Below are experts of layer 3 (counted from 0) of a mixture-of-experts language model. Rows are named router (the router's row for the expert), down (a neuron's output weights, with its number) and show model dimensions 0-255. Each number is 50 + 12 x the weight over its row's rms, rounded and kept within 0 to 99.
After each expert's rows: "raises" lists some tokens whose logits its average output raises strongly, later layers aside. This comes from a sample of Wikipedia text that the model never trained on.

# expert 59
router:36 52 48 23 61 59 60 57 69 41 42 45 53 41 52 47 34 60 38 50 50 72 38 38 46 52 60 52 45 56 49 28 76 52 26 43 57 61 62 56 52 61 66 60 48 49 62 26 39 56 52 47 34 72 56 36 37 65 39 43 51 69 46 44 59 72 64 36 41 64 64 45 41 58 41 59 67 38 53 32 54 52 47 39 47 37 35 68 37 30 40 37 38 39 52 54 62 39 55 41 37 66 46 60 44 30 41 69 46 52 43 42 33 65 72 60 59 33 37 63 28 44 51 50 61 58 40 63 50 43 45 31 59 49 31 47 56 40 30 74 36 66 46 53 52 37 63 51 50 29 61 55 55 42 35 52 59 52 55 49 44 58 31 59 53 53 50 43 60 64 32 37 46 40 66 18 54 43 56 50 70 68 55 28 69 43 48 61 35 47 67 47 48 36 49 55 79 51 63 49 28 30 43 53 60 62 56 47 62 59 50 57 78 69 56 47 31 66 62 60 37 63 48 52 63 57 55 50 62 35 74 33 51 20 32 59 56 42 42 59 55 62 54 45 45 42 44 53 37 51 38 65 44 62 30 49
down0:64 63 33 49 52 38 56 36 54 31 45 59 69 56 51 64 47 45 65 75 37 51 30 66 66 54 26 56 48 62 36 63 74 68 52 50 41 68 42 35 37 50 52 33 50 48 57 34 55 60 36 53 54 36 38 36 40 43 66 40 21 71 57 65 54 61 64 44 49 42 59 53 47 48 65 55 49 64 29 60 56 65 26 49 41 55 75 74 63 52 39 22 65 57 34 35 55 60 43 50 43 32 45 58 47 48 65 50 47 35 60 40 59 55 54 66 59 53 51 72 48 56 49 26 33 53 64 59 61 47 60 45 45 41 27 43 41 55 59 70 34 54 50 42 44 49 48 61 40 46 67 64 66 40 50 70 41 54 70 63 52 32 57 43 60 33 54 52 48 43 50 45 58 48 57 64 61 70 35 45 74 57 31 73 40 50 24 47 34 47 40 37 50 56 56 45 46 42 34 68 29 76 61 44 32 56 35 60 61 42 50 54 54 48 44 43 50 47 50 32 61 52 49 67 57 23 40 55 32 51 52 60 29 44 37 50 65 66 49 16 36 58 43 43 56 63 58 49 59 46 43 55 60 42 40 38
raises: "bel", "cock", "es", "mas"

# expert 91
router:25 78 51 53 68 49 48 56 50 55 40 22 58 55 33 58 43 46 41 54 36 36 39 41 46 41 47 33 55 45 64 38 61 41 32 61 50 51 55 51 75 58 29 51 48 65 51 46 59 60 37 52 49 49 53 47 41 37 34 57 62 46 52 69 37 64 47 55 64 64 44 51 62 62 49 56 45 51 64 28 63 59 55 53 73 40 43 51 32 45 62 62 55 53 56 48 48 34 47 41 65 46 68 68 49 61 46 46 46 24 58 46 52 51 60 45 62 53 31 58 32 62 60 43 52 53 67 30 47 27 29 40 72 68 48 34 48 39 30 46 43 55 52 53 32 57 73 68 69 52 59 55 48 31 49 37 58 34 32 52 53 45 51 42 37 45 60 39 37 51 31 67 53 65 52 49 32 63 71 28 51 40 59 61 36 57 64 65 58 59 66 35 39 49 49 50 48 41 48 68 29 43 53 78 63 33 66 40 34 57 44 36 35 49 49 52 49 64 68 33 56 78 34 50 63 51 53 55 35 61 40 32 55 70 71 37 26 60 41 55 37 42 47 43 65 41 42 30 62 34 39 62 72 53 70 48
down0:41 72 57 65 45 57 46 42 65 68 61 65 46 53 60 64 41 36 46 69 56 58 54 44 52 59 43 43 38 42 46 74 37 33 47 36 53 26 58 43 50 28 53 51 33 72 47 46 61 50 61 45 46 32 24 28 51 56 71 63 37 55 37 58 58 36 56 49 59 51 30 54 63 67 45 37 47 43 48 43 34 33 68 48 25 52 52 56 39 47 55 49 72 36 48 51 60 56 57 55 70 74 45 63 53 46 31 51 39 47 59 63 34 45 40 36 51 46 70 63 28 51 84 53 50 26 57 68 71 55 59 32 50 39 44 48 43 44 35 54 55 46 78 61 36 29 39 46 56 45 41 56 54 46 66 41 52 53 61 52 48 50 49 53 53 30 65 35 60 51 77 57 57 63 52 48 65 38 67 56 48 47 47 36 67 53 32 44 54 67 49 50 47 45 55 66 45 54 31 55 59 59 39 60 56 66 48 67 46 52 52 51 47 44 58 47 30 55 69 31 65 16 49 55 56 65 52 32 53 37 48 59 38 38 35 55 64 52 36 50 49 46 45 53 22 46 75 47 64 36 50 31 13 57 59 56
raises: " and", " (", ",", ".", "-", "\n"

# expert 93
router:60 40 40 60 46 42 47 23 52 59 61 43 51 52 42 38 59 31 60 51 40 56 52 36 49 48 45 74 50 39 43 51 36 49 50 44 62 50 39 50 38 55 58 30 64 63 46 56 26 42 63 45 60 69 21 48 37 38 35 69 43 67 66 14 52 67 59 62 58 44 46 43 40 72 56 33 36 58 58 71 59 63 40 51 47 55 58 43 69 78 51 44 60 44 34 51 59 44 38 58 36 41 34 36 55 49 52 42 57 50 45 44 52 30 65 36 55 44 41 50 42 55 58 63 53 56 40 52 50 38 50 57 31 49 46 37 64 34 69 46 49 45 27 57 28 53 41 22 69 52 64 56 53 62 60 23 42 33 28 35 41 45 68 48 37 70 64 60 42 70 38 36 43 50 59 52 59 63 65 41 46 40 64 68 53 71 60 55 66 67 48 55 66 39 34 58 38 44 61 63 76 70 44 55 73 71 62 31 62 47 48 23 45 56 57 52 57 50 64 44 57 38 66 35 48 46 53 38 39 63 55 47 70 52 46 56 59 46 28 51 35 57 56 53 33 46 68 48 42 65 54 43 56 51 43 31
down0:56 49 47 53 63 49 56 28 40 66 72 46 76 61 37 42 49 51 57 43 46 50 57 66 48 53 49 52 53 26 41 15 29 44 50 57 29 38 47 66 55 69 50 47 45 42 28 61 49 65 67 64 37 54 55 41 40 42 56 55 59 40 43 56 22 50 46 66 60 46 44 37 50 50 49 49 52 44 57 49 60 66 44 48 66 53 34 58 48 65 40 42 54 37 39 30 76 61 32 33 41 58 39 50 64 54 52 44 55 43 56 46 38 56 51 58 47 49 44 66 51 64 59 46 38 49 35 65 58 47 68 49 47 69 48 54 50 53 73 47 32 41 57 44 53 51 37 39 51 48 58 41 29 40 67 50 52 40 22 60 28 40 54 50 50 58 35 49 53 63 42 31 39 65 56 57 70 41 54 70 22 51 57 35 63 45 57 36 46 71 38 62 51 32 60 31 35 32 34 52 36 53 65 56 41 54 67 66 48 28 49 68 72 57 58 62 44 55 58 46 52 44 69 49 59 71 62 53 38 63 62 57 38 37 43 45 56 56 43 74 68 54 55 11 57 46 38 73 71 34 54 62 58 81 64 52
raises: "'", ",", "-", " was", " ", " and"

# expert 46
router:58 47 42 31 65 48 43 46 41 56 44 52 65 54 33 72 42 74 19 66 54 32 67 31 52 52 61 56 46 34 60 60 61 43 36 48 49 38 47 57 49 62 61 58 33 41 48 49 54 57 49 62 32 42 51 53 51 42 57 30 59 17 35 60 38 69 41 38 26 66 55 63 75 26 42 34 54 47 57 62 49 62 70 53 45 48 53 38 35 37 64 34 64 60 58 50 52 57 38 39 46 71 26 56 59 43 41 66 50 26 44 54 23 44 51 66 67 25 46 71 43 42 34 41 68 60 35 56 50 51 54 46 82 50 35 47 56 49 62 70 39 25 51 39 51 41 52 52 48 47 47 69 53 32 50 65 63 42 65 27 40 57 36 50 56 61 46 53 49 40 43 63 43 40 60 38 58 32 63 53 39 59 37 33 63 62 59 49 48 72 48 39 47 35 47 39 57 70 38 62 52 44 49 63 54 32 40 56 61 48 72 41 54 42 28 55 55 54 55 68 47 63 62 65 66 60 58 66 44 59 56 46 55 50 32 54 59 40 43 51 58 54 40 29 47 48 41 45 43 51 35 50 43 74 47 77
down0:50 62 62 51 37 68 30 52 57 70 57 54 48 48 68 73 42 59 61 50 42 45 47 56 47 64 72 30 51 46 53 59 23 44 55 70 59 41 63 62 44 47 38 55 79 61 54 44 45 47 58 54 58 47 33 59 48 43 47 51 22 33 43 41 52 41 47 33 28 49 42 48 51 58 64 63 36 38 67 41 48 55 41 34 35 44 51 57 49 48 30 63 60 34 51 61 59 35 66 80 58 51 48 09 66 49 60 43 56 50 48 59 58 51 56 51 23 63 50 39 35 63 80 44 51 52 53 55 37 46 68 45 49 51 72 59 54 59 23 45 55 40 47 68 51 66 59 42 75 46 61 44 51 59 42 53 52 48 66 58 45 30 52 45 36 39 65 64 49 49 61 37 30 54 52 53 51 46 51 26 47 37 57 34 14 41 42 29 29 64 45 63 59 56 50 52 65 64 59 33 38 64 62 48 49 56 60 22 60 78 58 46 49 58 54 58 57 58 37 63 61 28 46 39 38 44 56 50 44 58 42 64 29 54 66 47 63 51 55 50 38 60 34 48 42 46 43 37 45 31 65 39 53 59 54 28
raises: " first", " last", " the", " previously", " this", " both"

# expert 124
router:60 64 52 39 66 48 37 56 50 53 56 45 70 45 74 77 47 49 56 46 74 41 58 58 30 50 55 33 54 54 43 42 53 59 47 54 51 58 41 71 50 50 44 56 28 28 56 34 46 37 35 63 43 51 43 50 56 57 57 38 62 47 60 48 63 33 72 59 31 40 43 57 53 23 51 47 80 52 69 44 56 43 69 49 51 47 34 67 47 48 39 60 63 45 72 52 59 26 60 76 49 41 38 43 44 36 49 59 44 37 51 65 62 72 49 40 48 62 42 10 68 42 50 52 79 57 37 40 54 47 61 48 51 55 48 27 39 38 51 43 42 47 30 38 51 49 44 42 50 22 29 55 49 52 55 49 57 56 57 52 42 36 52 45 49 36 51 41 61 51 53 51 60 40 51 40 57 56 34 60 74 49 51 54 47 57 34 64 46 50 46 81 29 59 70 42 37 54 52 57 52 21 72 62 22 55 20 60 29 61 51 50 44 43 23 58 47 37 52 59 48 34 55 45 25 53 60 56 41 30 50 66 46 44 60 43 48 52 53 31 53 37 65 49 60 71 45 52 41 66 49 68 59 42 65 51
down0:71 66 24 23 45 39 43 66 45 61 41 52 39 54 67 55 52 45 65 59 64 63 56 39 21 72 49 47 63 68 41 46 46 68 41 41 43 62 55 29 34 37 49 33 57 51 42 61 63 62 37 68 42 38 48 43 43 58 67 36 33 32 64 44 53 53 48 28 51 69 39 44 56 50 58 68 62 65 42 60 41 64 48 51 59 44 67 51 51 29 60 57 52 49 56 63 44 45 35 47 40 56 41 49 42 39 48 45 38 52 71 31 42 45 62 57 45 67 78 46 50 52 44 55 62 46 37 51 65 26 61 31 66 60 58 42 38 51 59 57 49 43 37 31 33 40 31 30 58 46 55 49 41 49 54 57 28 41 33 56 49 37 44 43 45 52 53 52 44 57 50 53 39 36 49 75 57 55 60 67 65 32 59 64 54 47 13 59 53 57 31 60 38 55 55 31 59 50 33 51 54 54 71 56 47 56 57 60 23 49 62 62 60 58 49 49 72 33 31 37 57 38 43 57 50 68 59 40 58 49 63 55 36 68 62 53 39 52 53 84 42 40 44 29 47 78 47 45 68 68 62 53 43 48 42 37
raises: "-", " ", ",", " of", " in", " |"

# expert 3
router:62 42 38 57 34 62 55 63 52 49 45 43 65 38 54 42 49 45 50 37 68 24 50 44 51 45 44 58 65 56 52 51 49 56 49 63 56 27 37 47 35 34 51 44 45 49 74 38 46 44 67 67 47 55 54 55 50 29 78 38 60 57 70 55 59 31 68 41 64 48 37 46 58 55 41 48 43 23 44 45 39 21 50 28 48 59 62 26 59 50 63 57 42 59 35 50 42 41 18 45 64 76 61 50 63 49 51 44 56 63 50 70 66 75 37 62 35 47 37 61 42 65 48 51 47 62 36 52 38 42 47 41 40 48 36 34 49 40 54 48 46 65 33 35 70 58 54 35 20 28 59 63 35 50 59 34 35 32 42 58 58 65 40 67 50 71 57 50 61 36 43 42 43 70 47 47 51 52 58 41 65 54 68 48 47 39 68 31 55 38 35 42 58 51 58 44 56 46 50 53 52 69 57 53 50 33 76 57 58 57 46 57 41 60 58 53 31 59 47 37 38 53 66 72 26 55 55 46 32 61 45 45 59 54 66 40 44 54 69 16 51 48 30 40 46 53 58 39 60 50 32 71 61 41 39 30
down0:48 51 52 53 29 42 55 61 41 53 74 58 72 36 59 68 47 43 70 59 42 58 81 31 52 63 42 45 46 57 57 16 55 46 42 40 37 43 66 56 63 67 56 41 42 40 48 38 56 58 51 68 53 58 43 31 71 46 32 46 54 75 49 47 66 39 60 72 51 49 72 30 55 61 43 65 45 55 66 40 38 55 43 61 69 48 49 68 52 48 58 45 49 72 47 38 58 48 51 51 54 54 57 46 67 42 60 49 55 58 67 30 37 46 66 61 33 34 51 33 57 39 62 45 59 40 47 75 42 52 60 43 40 44 64 46 48 36 63 55 33 63 28 76 46 41 46 49 48 52 52 34 41 56 53 54 49 55 52 32 50 44 47 65 67 38 45 50 32 55 54 41 46 37 24 41 59 53 50 76 45 70 57 67 50 59 48 41 37 61 38 27 68 54 50 42 37 64 47 73 76 48 48 41 56 60 21 59 53 47 34 33 63 61 36 33 63 60 35 38 33 54 54 30 44 61 55 63 38 44 48 76 50 34 54 40 42 30 61 38 40 35 65 47 61 40 51 34 31 33 53 52 51 63 52 37
raises: "\n", " and", " in", " was", ",", " has"

# expert 64
router:66 46 37 60 74 54 41 47 67 49 37 72 37 38 53 33 51 55 39 50 53 32 72 48 44 53 36 51 60 48 39 33 46 36 37 32 58 29 65 28 48 60 45 50 53 65 44 67 46 65 64 28 48 40 60 44 67 71 48 42 52 55 59 55 39 45 58 62 49 68 35 47 42 61 70 67 42 49 55 50 59 42 70 59 69 33 56 56 40 50 57 70 56 37 76 42 47 34 47 62 50 65 56 56 47 66 64 57 71 60 38 50 38 38 50 46 49 56 49 45 44 49 56 40 40 65 42 35 42 69 44 36 39 54 37 39 44 38 60 48 19 54 54 38 14 44 47 37 43 10 50 50 37 40 41 42 54 69 45 48 59 37 72 64 51 37 24 54 73 53 60 54 66 25 53 44 50 28 56 50 63 47 59 64 20 61 47 40 37 54 55 51 51 58 54 72 48 54 50 60 59 54 45 65 53 48 68 50 59 55 48 59 49 68 34 56 56 28 43 44 58 11 62 60 43 55 53 34 42 48 37 59 44 42 62 37 38 63 53 56 70 57 43 66 48 69 51 36 38 40 38 45 49 45 54 49
down0:46 58 69 40 66 59 40 64 72 81 28 51 49 62 57 42 56 46 47 55 50 44 55 60 56 45 53 48 57 46 34 42 57 59 53 50 55 27 36 40 64 58 45 58 58 55 36 59 35 73 65 23 61 67 35 69 52 41 66 43 62 90 55 36 54 57 36 75 36 60 25 50 39 45 55 75 45 52 55 68 48 60 40 36 41 59 39 50 65 64 52 38 30 54 44 62 43 22 45 47 48 50 54 35 45 39 46 45 50 49 51 63 52 66 42 42 57 57 37 43 43 33 49 63 33 47 52 61 57 10 37 67 34 49 40 49 63 50 44 57 50 62 41 53 55 50 58 44 70 67 49 50 63 55 73 73 55 43 29 36 50 46 40 58 35 31 32 67 42 44 55 42 51 42 42 47 22 48 29 35 52 62 60 55 48 61 50 52 63 50 38 71 39 74 47 38 46 45 54 50 46 40 42 49 38 61 35 57 52 56 51 36 45 57 70 61 41 46 58 65 33 65 71 23 61 30 55 55 54 71 32 50 50 61 38 48 49 55 54 40 40 54 44 52 29 55 47 51 75 63 45 60 44 44 49 38
raises: " new", " ", " general", " main", " former"

# expert 34
router:49 77 47 37 40 64 61 45 72 38 60 52 54 51 45 51 56 57 28 40 33 61 46 54 44 55 53 78 45 66 56 36 63 47 50 49 48 43 60 43 69 72 69 54 35 41 62 48 61 44 58 66 38 74 63 42 71 41 40 64 52 14 40 44 50 69 54 37 25 54 51 65 72 46 33 50 49 20 46 58 39 50 66 58 41 42 47 54 36 29 42 60 56 46 56 49 45 39 36 44 43 49 37 62 56 51 65 59 42 52 54 48 57 46 55 48 41 29 26 44 29 54 41 63 59 51 49 49 46 60 37 43 62 27 57 48 58 51 38 65 41 55 41 48 59 33 57 31 56 38 62 63 58 35 30 58 68 48 57 52 58 51 29 46 52 45 48 34 40 59 64 81 49 68 54 47 51 48 64 34 57 43 32 34 60 62 53 42 55 65 45 54 18 67 72 54 76 68 56 44 39 43 45 51 35 33 42 54 48 63 52 36 36 47 28 57 57 37 35 49 35 55 66 57 48 44 55 72 71 63 69 60 51 59 27 53 39 50 54 29 57 49 62 44 74 54 48 46 52 47 51 43 43 59 63 30
down0:41 29 51 43 35 51 66 49 23 62 70 65 50 43 52 49 56 60 83 50 40 54 47 40 53 64 49 29 47 72 60 46 47 63 40 44 28 63 58 25 74 42 37 56 36 41 38 51 54 49 42 24 42 36 33 39 48 65 50 42 56 39 63 61 47 57 54 66 67 32 64 42 47 45 39 79 45 66 60 30 42 81 46 62 23 37 51 64 43 63 46 49 45 11 50 53 32 67 49 39 59 50 57 43 59 56 48 48 56 62 66 56 54 55 57 42 65 32 46 48 60 50 58 60 46 55 59 63 50 48 65 51 37 50 59 51 55 69 50 77 40 67 40 67 52 62 43 57 59 58 49 40 67 66 42 70 44 53 37 43 48 39 59 48 50 33 36 65 55 58 65 57 64 47 33 45 55 48 54 39 50 29 53 47 52 68 40 37 28 63 61 20 49 53 59 42 51 61 55 48 34 48 46 60 66 35 52 25 43 35 50 51 40 55 56 46 33 27 49 63 43 52 46 52 40 59 49 43 54 64 30 74 47 59 67 40 59 45 76 50 46 58 49 49 49 35 53 60 50 50 41 45 56 32 77 38
raises: ".", "s", ":", ",", " |", " in"

# expert 125
router:46 33 42 54 50 36 23 69 44 52 59 46 61 57 45 54 79 53 33 57 62 29 76 49 63 42 51 48 61 52 62 64 46 50 75 48 41 46 38 66 44 47 49 49 47 54 41 74 66 69 23 63 56 55 48 48 40 60 49 37 63 61 52 57 58 64 53 64 64 37 40 63 49 53 46 43 80 33 41 49 37 42 48 50 62 39 43 71 50 58 59 26 60 56 43 59 30 37 36 53 37 74 49 58 60 49 42 49 57 58 64 40 30 54 40 64 51 44 55 58 43 46 57 32 42 19 68 58 53 54 48 23 39 68 30 61 40 67 62 58 32 37 54 62 66 56 65 59 59 59 55 58 55 34 51 41 60 45 52 48 46 63 52 45 45 56 49 51 60 35 26 47 59 56 22 51 50 60 45 42 41 55 43 59 61 47 41 32 33 40 48 71 49 43 50 44 53 52 61 39 38 38 69 63 38 50 50 58 60 35 54 51 38 22 48 58 42 61 49 38 41 37 64 77 43 28 55 52 69 44 40 60 32 58 48 66 49 52 68 34 39 29 64 48 73 61 53 44 63 34 55 62 50 55 76 78
down0:56 49 42 41 47 58 54 62 30 37 56 57 58 42 42 44 43 61 48 62 49 61 58 42 67 59 59 65 56 30 46 50 33 51 53 66 60 41 31 66 49 43 49 61 27 55 10 44 56 60 45 56 19 28 49 38 48 53 50 35 35 44 60 41 73 56 52 65 53 40 55 52 47 45 75 22 52 39 63 57 43 45 38 57 44 30 51 54 49 62 47 63 37 41 56 33 39 58 70 58 34 54 46 55 48 74 32 55 54 50 35 35 58 60 48 45 40 49 65 67 48 76 68 47 57 38 60 39 39 63 60 57 49 35 67 54 40 64 68 30 52 52 60 53 70 38 67 49 50 47 44 36 38 27 77 33 30 52 67 63 55 52 45 67 47 56 47 68 75 43 23 53 21 54 47 34 51 47 52 45 53 48 54 44 46 59 37 41 27 54 34 64 70 68 59 47 59 57 57 50 43 46 58 33 67 51 42 60 61 41 68 57 60 49 36 36 72 47 37 60 52 47 47 66 72 42 71 47 59 49 43 35 48 49 32 52 52 58 33 55 41 37 45 37 39 50 52 25 42 62 73 69 45 49 50 54
raises: "\n", " ", "-", " to", " in", " 12"

# expert 41
router:61 40 51 43 54 59 60 41 79 60 51 57 70 46 69 44 40 51 27 32 69 54 35 57 46 40 40 47 58 45 31 52 62 57 16 35 43 65 56 71 56 46 51 44 55 46 63 36 51 54 43 46 53 52 53 53 56 37 34 36 47 60 54 44 53 41 49 35 57 43 53 50 45 40 52 50 50 52 62 57 37 68 60 64 68 46 51 79 63 51 54 63 38 75 53 50 41 47 40 49 54 43 57 46 29 35 61 60 50 31 33 58 59 63 60 46 40 85 62 26 61 55 47 39 83 63 55 45 66 39 45 58 43 38 60 48 51 27 43 45 47 42 46 65 49 31 46 52 68 51 48 43 20 59 44 56 53 34 45 50 64 51 57 65 55 64 41 56 49 54 54 33 64 21 55 56 54 51 39 57 55 53 68 49 36 56 33 63 60 60 30 50 51 47 50 40 53 42 43 56 67 49 41 30 63 64 33 51 41 49 63 25 46 65 79 36 38 36 22 39 35 68 34 54 44 43 49 78 58 44 78 64 50 20 47 32 39 60 63 59 49 39 47 65 46 40 33 44 46 42 61 48 57 53 32 40
down0:90 50 46 66 34 31 50 39 62 40 44 42 41 75 58 54 37 40 57 47 52 51 55 48 71 46 58 54 50 29 57 62 38 46 37 68 78 62 30 52 53 11 27 36 45 55 50 48 45 71 51 42 57 36 58 57 60 54 47 61 42 62 67 28 47 65 54 47 44 48 57 54 45 71 38 31 47 53 51 35 68 38 78 48 62 55 67 46 55 50 37 51 59 25 68 61 60 59 57 67 43 43 54 53 43 23 45 45 42 67 42 64 46 76 59 39 58 49 50 46 50 55 58 30 50 62 32 63 58 47 41 66 44 65 38 36 63 29 45 59 39 56 44 55 33 51 42 36 46 61 44 54 41 71 68 44 57 40 51 31 39 29 51 61 66 37 61 51 62 55 50 41 40 41 51 74 26 70 64 56 53 45 70 62 63 42 47 45 52 35 43 47 62 46 42 50 32 43 32 38 35 74 57 40 34 57 41 44 53 51 45 39 52 61 52 54 56 56 57 42 40 38 44 47 29 57 60 31 67 52 45 50 67 65 45 48 35 38 44 28 34 51 40 58 53 68 43 58 51 50 68 43 67 52 58 60
raises: "\n", " or", " are", "):", " of", " code"

# expert 4
router:49 35 51 39 54 64 52 49 58 53 53 38 53 35 42 53 38 43 31 38 63 44 42 65 71 42 57 69 55 56 77 71 48 43 42 37 63 68 39 61 61 51 56 34 24 62 37 61 45 76 64 56 58 39 61 50 42 28 48 52 43 46 57 54 21 58 69 30 54 52 42 50 48 56 43 58 41 61 53 29 47 43 47 65 57 40 46 53 39 47 56 42 55 65 46 56 47 50 30 39 50 35 58 40 29 30 45 43 45 56 65 34 52 39 50 50 29 53 71 58 48 52 55 67 56 60 28 47 29 47 34 59 55 61 55 43 49 58 65 51 69 21 39 52 60 49 47 41 56 69 55 51 34 51 57 56 37 42 48 63 52 35 61 34 26 30 77 45 70 34 66 20 42 76 56 54 58 56 31 48 56 48 80 54 49 64 55 52 75 37 51 46 61 58 69 34 52 58 57 35 71 52 52 34 66 55 50 46 48 58 67 48 29 72 47 40 68 34 48 43 31 68 48 75 53 41 38 44 42 30 47 53 49 49 52 60 60 35 56 46 38 79 50 63 56 48 56 33 45 42 50 38 58 50 54 47
down0:47 45 71 56 41 55 49 64 54 70 79 52 67 58 45 49 50 57 58 48 49 43 53 53 46 37 58 40 34 58 60 67 42 67 62 38 43 74 49 53 59 55 53 55 23 22 32 45 44 60 50 48 70 34 37 63 39 48 48 67 52 32 54 48 56 40 50 46 47 45 53 56 49 45 43 53 51 37 57 29 61 55 58 43 43 59 54 55 54 57 63 59 64 70 48 50 65 33 49 53 48 64 48 34 65 35 54 42 54 51 40 71 55 49 50 62 53 53 52 46 44 42 52 61 82 19 48 33 56 58 54 50 33 74 57 34 43 49 48 36 52 53 36 61 54 54 51 59 38 61 62 49 67 58 31 30 34 59 37 51 51 65 56 46 42 57 72 42 50 42 57 45 52 40 42 55 66 71 51 54 79 48 41 49 42 70 54 46 44 40 48 58 53 49 26 21 51 59 60 57 73 31 60 31 63 32 55 69 42 38 41 30 53 77 58 22 53 54 41 41 71 41 30 43 33 53 53 35 43 42 56 35 46 50 57 42 59 45 32 75 40 28 45 65 37 46 65 58 63 22 39 35 49 28 32 72
raises: " the", " their", " his", " this", " a", " an"

# expert 9
router:52 31 63 35 36 51 29 51 46 46 41 41 52 72 64 60 53 56 39 52 58 39 70 54 52 42 46 38 49 36 54 67 46 52 65 52 40 61 59 62 57 54 74 57 42 49 74 52 43 51 43 56 43 36 61 49 55 29 71 60 57 27 36 54 26 53 30 41 30 38 47 70 65 42 46 42 58 51 64 21 49 52 41 58 52 71 48 42 47 44 62 29 61 71 28 70 35 38 32 63 57 62 46 43 61 28 67 48 40 57 37 56 59 49 47 51 47 64 57 53 70 64 33 52 57 48 48 68 47 56 41 61 55 68 56 33 50 65 49 56 53 60 47 63 48 37 46 42 29 57 48 50 44 51 49 62 44 38 71 59 55 66 51 58 47 23 42 51 46 16 59 59 53 56 41 46 46 60 22 73 52 49 44 59 51 39 64 55 37 78 71 30 51 44 27 49 68 57 43 41 59 44 55 30 45 49 44 68 36 59 35 48 32 48 26 64 60 40 31 65 57 25 39 55 38 62 40 55 57 26 57 35 54 51 51 62 50 61 56 63 53 58 50 71 51 47 41 55 59 67 36 38 57 38 38 71
down0:62 56 48 39 46 59 50 49 40 62 48 58 29 35 62 59 35 22 47 43 76 49 45 32 54 36 61 35 64 40 49 47 84 55 69 53 67 47 33 32 29 28 38 53 55 55 62 56 35 59 45 42 53 37 59 55 66 47 41 76 60 50 62 30 68 32 47 48 76 38 35 54 54 39 64 47 56 60 66 66 40 61 49 38 60 55 48 41 79 47 51 59 36 58 59 62 64 45 59 26 51 47 33 46 71 41 48 34 56 66 72 49 65 54 49 43 64 43 43 50 56 49 49 33 42 45 60 45 62 66 56 60 44 58 65 53 37 35 39 49 58 47 59 33 42 61 52 51 63 46 38 49 44 52 52 45 43 52 31 76 60 42 35 46 54 65 57 33 55 54 53 26 62 54 37 75 42 54 60 65 57 44 52 39 72 51 27 78 41 31 26 55 41 45 68 53 43 18 52 48 35 43 71 47 52 52 53 40 51 47 40 34 36 28 58 41 65 42 49 45 44 40 36 53 47 39 46 44 41 49 52 63 45 47 57 62 67 64 46 33 59 51 41 46 38 46 47 49 77 42 81 60 50 52 43 42
raises: " the", " their", " a", " his", " some", " its"

# expert 61
router:54 52 55 42 69 68 57 61 43 60 35 59 31 38 51 57 75 44 54 57 62 66 77 48 45 14 47 62 59 58 62 54 59 54 44 54 64 56 44 54 52 55 72 43 61 26 45 57 37 47 39 54 46 43 67 47 52 53 42 32 45 59 67 48 37 26 58 55 24 39 51 52 55 48 57 46 48 48 65 34 50 33 51 68 53 40 64 47 53 60 66 69 38 55 67 51 39 44 54 38 32 38 64 48 49 57 39 43 64 42 47 65 54 44 45 42 29 70 32 43 37 53 27 46 38 52 73 42 33 45 40 37 46 50 40 48 32 60 53 50 58 40 67 57 39 52 48 74 55 37 62 58 35 59 62 71 54 45 65 45 35 45 50 66 54 46 34 52 37 44 50 43 87 31 49 44 43 45 29 47 71 52 41 47 75 29 47 59 60 39 57 67 56 51 55 39 44 52 39 40 56 18 68 43 57 48 21 52 40 49 39 53 67 55 55 58 39 33 46 46 40 58 55 53 61 62 35 61 66 53 49 49 68 37 43 47 36 40 64 44 83 71 47 59 40 55 49 26 64 51 33 42 27 36 45 53
down0:47 42 55 52 56 73 55 37 57 51 47 59 53 57 53 62 58 42 49 52 58 36 45 68 60 68 69 56 54 39 52 48 49 33 56 39 54 55 48 53 60 57 39 42 61 39 58 51 56 42 45 63 68 27 30 63 27 50 38 42 40 56 36 55 57 86 55 44 51 68 34 32 43 43 52 46 48 56 52 49 72 54 43 32 63 58 33 33 28 68 60 32 45 69 45 41 49 47 55 72 57 40 46 55 59 38 15 43 61 31 56 52 42 31 47 52 59 47 57 53 40 70 71 73 62 54 39 52 52 66 36 47 35 68 39 46 82 59 41 53 40 63 49 65 52 47 32 37 38 48 44 41 76 41 51 51 53 38 47 56 17 39 40 25 59 49 49 55 34 46 36 48 45 63 61 57 57 39 69 45 34 47 41 62 37 79 56 57 39 45 32 57 51 45 72 82 45 65 68 51 53 62 47 54 51 40 50 53 48 44 58 62 47 69 43 25 52 50 30 65 62 48 25 62 67 60 56 57 42 51 27 56 48 55 50 51 52 53 52 47 46 39 27 41 44 46 42 63 62 55 71 51 78 60 51 41
raises: " ", " A", " U", " C", "\n", " E"